config.toml
num_hidden_layers = 14
hidden_size = 256
n_experts = 16
experts_per_token = 4
d_expert = 64
d_shared_expert = 64
hidden_act = "swiglu"
moe_layers = [0, 1, 2, 3, 4, 5, 6, 7, 8, 9, 10, 11, 12, 13]
router_score = "softmax"
normalize_top_k = false
routed_scale = 0.879
balance_loss = 0.00973
balance_bias = false
shared_expert_gate = true
init_std_router = 0.00621
lr_router = 0.00024
num_attention_heads = 4
num_key_value_heads = 1
head_dim = 64
vocab_size = 16384
norm = "rmsnorm"
norm_place = "pre"
norm_eps = 1e-06
positions = "rope"
rope_theta = 20900.0
rope_fraction = 0.25
qk_norm = true
attn_scale = 0.125
tie_word_embeddings = false
parallel_block = false
init = "normal"
init_std_qkv = 0.0277
init_std_o = 0.0
init_std_up = 0.0277
init_std_down = 0.0
optimizer = "muon"
learning_rate = 0.00202
lr_mult_down = 2.0
beta1 = 0.95
lr_head = 0.00496
warmup_steps = 50
schedule = "wsd"
decay_fraction = 0.877
decay_shape = "linear"
final_lr_fraction = 0.02
batch_tokens = [32768, 65536, 98304]
max_seq_len = 256
doc_mask = true
train_tokens = 269900000
max_steps = 4391
dataset = "wikipedia_en"
Below are experts of layer 7 (counted from 0) of a mixture-of-experts language model. Rows are named gate (a neuron's input weights, with its number), up (a neuron's input weights, with its number), down (a neuron's output weights, with its number) and show model dimensions 0-255. Each number is 500 + 25 x the weight over its row's rms, rounded and kept within 0 to 999. Numbers have three digits each.
Before each expert's rows: "raises" lists some tokens whose logits its average output raises strongly, later layers aside. This comes from a sample of Wikipedia text that the model never trained on.

# expert 7
raises: "g", "le", "ist", "v", "ger"
gate2:476483470531477503515521521520504484497506514458514494535491534472480499511501455498548492513537532463492528460500501489531527469487510491454512543528502499470491520503445483491499502495507476483516513527462510557508517513475529457506486512514548545534483441526483534485527496531540464499514510527488466479475509500495471547534536464483508501508477500501488526462471498482530520493495521506498476488535553516530478478497472508496473490439491480500451488491515468537512518452547487500468481520514511486499485493512486513559482496466488530496477468501488495511510518481510447484514494472467515505534507528483498479509491478535488472542532494505493500528465505459574447509445518473469521520526493526522493508491519544468490492455522529500508495496519497502459528473525466
up2:538518460499510491478527493461500536491516470516509486501504480522483480479475492491521479510466523489524535545494478529484524465525482494488501514473478462459497523496533490496498520448494516504497503509498490523478512480508507496492505536468548497453488525504504462490468469520530466504498483523534511492518515505444510484496467518489496474514502493493501510494496531558448491497467526453497477525507550466471559498518498521510513488497480553470515550496472485476464476497535524489540519493534486537465461525526499494498526488519566534474497496485532479531493502500487527493477491439486521499487581555500537508514483518504506469538477510510510514470525498510496511480511456498476504458514498540513477555470486481443506542524469519491489520492527520523478530534496445
down2:478479477486509510484504476474479491519479507494489495536450498483485516526519487537526527492511497482546499504508485499478532484476507489480550518461456508511508508517456519482523518488523505465476493504519469514453506498511512509520495537502518508488524526548479508481508485516503535530525504543468527462477490553509465496488510497471444465529496458491449454516479463496488451445534481507489526481468549538500525527462469488505526507553487491495514507487507521495501467528448489515479516550488513512513490455472499516505456454461505520547505469492496475473469528479497496484497532504467503512465482509490527465450498520559511535509540543508509503487486487462473535486503513510498468472536453491496508511497503534465544507518435524472498524504536520503470499484519485

# expert 8
raises: "ist", "is", "r", " and", "an", "or"
gate2:502487490532495530534503504489506487490509495505508519452509508470484510495547501502458485521491504525494511490517476536518512466472477491517510534539487468475473530488484502528465525510522478517481500482501509481501480467532520481465454520531503519491477523486516529485439514461502519525464489513511557513499540466486555522524465498524468440495496515484484514526508512502530501485489525486443527452487531455476562512504470510493511486480509512470490453490498494487524507545521570489475494469511493515475512516527481501509501504481515456473530517509479528511502517442512508512511469499489516476493515450510529543516502479505484511467508515497496524515483495460495468459516461524450487465481551490490493474525447497480534489444513487513496500447447429508527499498484472
up2:470528489518488477500500520465523518527545530492512500544475464535533482519483475504526480516505544491517484535500555486519538521492536487464534512514498472520551477506533461467491463491524508504442485513529514545471524533459502484472531519513500479496524505515511499507478468525477490460474510476525498490446522513529502454471488525500503507537489489511500477479495534506539488479514562513486511511482511547534510484483557465526509564492526499482513548495482513540515520482498479509525511494468532494488510515483532490505495500485497492510461473522520492456542487500473508487484484474524489481494485585461500475516498514462502462484490494498453462523512516522489483549495462481503519498524513509521439535482513498503446512490496551507475487500501517535512549482481497
down2:464521477474456501486495498476503513463545518509530479484501505521473480501458480472522529492459509510492470502506485502481484513489500512485537459539564469526537465505547461555458513487483508532522466507517528543498556467501487470493515519495462491506493527520539514520464501468532516465515480521488497517504501494521456509539482530436517523524481485448511469475467504510464510503534497500517508520486482490493486530488579546499525447473468513490492482553478551483480503508484461537548505480512503497513498491535466472502505497490510431535518492500536568518472493504479481490509507500466512500507498544487433502493521501481536491496505497495486507510460513485448500487489498504521514506513489526515504467498473507540465509490510494483494507487494511545509478525500491

# expert 9
raises: "yr", "ir", "y"
gate2:485486469503509489513518558494522476465510523501483482521484477502505499497457509503512515509474475527483509505534531514481497499484489480477472505506500543482503483448505512512487514479442533496507510508462500516479477473454512474549490524500468519487461434538522477464512502496521515495468524539493500470497498492491482460503467502516461511559500528443524496514519504507500532486511513510510466485501511528549499460494479530522491500492518520460501501449478491529473517469510442489450491523527510464460497491530533497499437455490477468532516551543491535507542531514494531488489514509491535494500507539460499521479512516523484454511499549497539460476493445447497520484499503490489507502509522500490453504484498518468490470521495494498481471450550540454491494502488542
up2:512477516509453512485523484464483504458499484499502493503477488514498506466504516491496510530463474535551462467539474497466495475499456516481485499486509466491509509446450486500481516529470539523482536499458537481521489494498468487489462461512494539527520501527478454490485483482513523540519427515489504496537482509525569473502508480475489511543512527539499481503528493515541528506456502528473456503480476485538534439476478495536541508475466530489459532499495528543480461469504495498563464480543465499503509487508504489482501461501487476494521502485515515488444528487483481493462480496504467517502488506536531503516512459457507488508528507472511478537552459501512504526490514467505482537458488508505495505510507486520465514511508474508522451502537512469498496489498516
down2:497458511470451539513532467505490504484513518529528467494506492503509469455543546479503500528486514513502525530506530510528453464481485492527508525504524496453511469495478530472487500543505523495496549508501476520489515484472500503528511466520496500544468540467498536485511508507551523499489493540457492472518478492454532496503504472529485472561515466509504486450521491491516523526499505487511491494469559511481507432508488500504458488507526487524514472507485473488499486477520480481486538462556513521470503486489505525472456540478485519455458465488447518439504494498506502520544470477498482500481497490525564488479494503499538485474463507500431470482486483453505533520494483488485497495478483529456502471461500485537497481519491518517511512513541499486484469488528507

# expert 13
raises: " and", ",", ".", "-", "s", "D"
gate6:503550502486485476476450504498536516513538520480465483492474515470502459495466550494479552476529505457517496488503492524555507475512483512536497485530491506510560457461506429484532490505543508498471470509431523477468519479481482503498496528470512512457552518477488494514506517503499477527517552510547494495499509460483460484504480470526479496525509496478541505521527499516520524509520512466508510501506525541534533474468472462489516490498502499473489529492522484541511524542495513479506502520487512514495540495495464549514485473480448495441526534504493508524544468501478511512499504473549484477504514478464491491453489492486564502492481481486526473482471521530507561475536501487481505493539508488484497509484487487498447496532479526504493452527505492504502524486522514
up6:537563466461505467541492496462546506502545514481490482470465493523507490485512492457469503490496533489485519473489462517449481489531516487506469467518504477490484464478471495535527498523512581483470471532457483482458530485498523526472496461485475481493531542463490473513500519500477481581492500524524502503511458469456498455506496475526498500513537464512541496518490505514476531494456510444499516523539539478494488518495464486505551481511459529459489523496511503508495513526540521480517518463486498516504500457475493509503499462484505519488460503498483473500483544490504519527468489488512485507530515505541472493492522508537505519467501540491523462538487523561522510464479518491476510508492525481496490548501476494463483515486488499515474485486521496495472519463470496
down6:496485488453476490488492473467532472565488510484496494486540487495502436522477515524536491503492512520485507524484496493497509475497505484503478471517505509488497498494515519529468501521534502517522514473435487539499545515544431469512495497499486470516543490472510477501494491526480527501530483464546452476493543473479478513487537488470478444524551481453508503515497487468523492484538493499486487477505523466427511494510516505500489506525484497506497499518498559531509493486511469502431487525516508519512517502506444457481494511484518538527509488521527505484534543549459501516497521478501502500488502491487568570510512500477487519470470513497474496501482495487458507454489506492491510466490517487556447512510513499491455469481513470510522526477508448463513525494498518

# expert 15
raises: "ier", "er,", "ers", "s", "’", "er."
gate2:529522465451489511485509527511528507484581512483482459554516495520521496500466472456494516509531532481547468549451496533462479469497465470534517495509509532510493496504518490470491505496482522512492486504502466541522495496557514551480502486503489506478520488478513500467489505493457469479484559509546525455535479472488531499520518473511507481450523502522466514502471514486489518506524466489495527498501455479511477497492554526541467487511482513502495529516500507518507519545534537514531489456469502521466497524558510493500498515503539446476485534495533510509480572466459510502519506503502511504528496511499499551503520517494503527507506539491518528493515475484504504527529531516486521486502482469515487447500493489476488444526480513504535480479437485510492509499531485
up2:513521521464474511533498508478541469451510515516524475519460494485489481544490472517492439525507532427544508538503490506512498478502480475484506476478523563498517496475479512502474440501541500476461555489478496499504481486498546492493472516515518529539484491498445462478498513532502487528484536478517493514528482445518503456545499508503513469537507464491494488469518534435469499531470498458497517476543467483510472511517469491539504501489493498491504494544484505471502501472508492467527464468492504509534493504511490504478491509492458459476502519501477493477501527518508505501527504548460504506495497480488466530502478483505509505493466483493542541498505491524491465506521523499513540535509504478471524475516489506496508462505547533501557489495428494446526533484525485
down2:495508449477495517493479484485517482464507491440520499554490522488473498485508550497457485505500508507429485489454500499498541465478488479500475498492514540468450530502527541563550503508534557483514536471518551504499556464473502471517506459534518503491483538513516515467483521494486497517491519509493503466478521482486516492508501519487480508483475511516522504497468484465501490480468519527487518492511515464484483523489501515495458510504493473481521497539462500492503511445516517481500554489521460513501470467519483515469518510456477491531478476491496496498507520501481512497506479533486516484485497466460520528512525519518454525550512475519472521485513466539484471520548521509499467501451480463507480472538485528506522576479480484520480522470550486506474464534504501

# expert 0
raises: "-", "\n", "The", "In", "After", "===B"
gate0:554481460501483493496472527540523475465518516433524511457451495526514510505510521506552526493496511522454480498529468521524480465516520533494512489472483452467451469461516487510503499495545520472510490467514501492475498488442540520501545522473482490474508457490511518512499476518509484499495532502498533492507479495453538518500472533491474533498473472469465501464508501523557478501503488499457515464509484510494523457467508521477484480475475508500527512507512478483500494549507503476499489545566533544504513462512536514528495494521517503479470526474504525499531500480484496510512501510493508500500497530516435503500511496518498505508511488532491521540504492491536472519554492490483458510482527516500462472505537461490481467500538434485522557538511516455523514510476475
up0:523503491449499481487464531516487496513510475514505522508513539501538496483523510532531547486512506520470506496533513485497481492474530518509484517499502444484471493495491532496528517462518509473489494457501504465518503479471496485468513540474445469483544485494494494507498506522515493478509521480493497494491525549475534498523442567488486497525500547484516495489496445507484479447507486487483511503535486509471547452498502505467499512472497478467522492506522474498494476486515494499520451537550512529541499450488520512464499516588468512497472492452522501519496498500473480489523517497499451495550499534435552478510497498516491469521540464513475503475488474511520472523529498541471512522512503517479485445473516446471477459487544485474501524515480509508470510507473482
down0:508478469498499502496512496549514487502489506491535536480499490529497514500508509516538495482524498499448473501510491500513480473543530516505459489508497479489473496501508475501479502512533513478520522492501481499478509488479527497501504493502466454490504462504519484528511478484502467487472534484490514506507453507482492518467484572468490505491478489485469478493455486531509465492456487498470502462510479477513539485521511503495487500486488521506518528491504502485505496502513511463464487531520527514505500494499504523514514486725510495502487511469472508506480485505496497530484520496497491525501495530483489488516507534510537525477501483515502532516537503503518472475535513498476469492514505504526497473502495485512453458505506442465482532555515483500504498497505509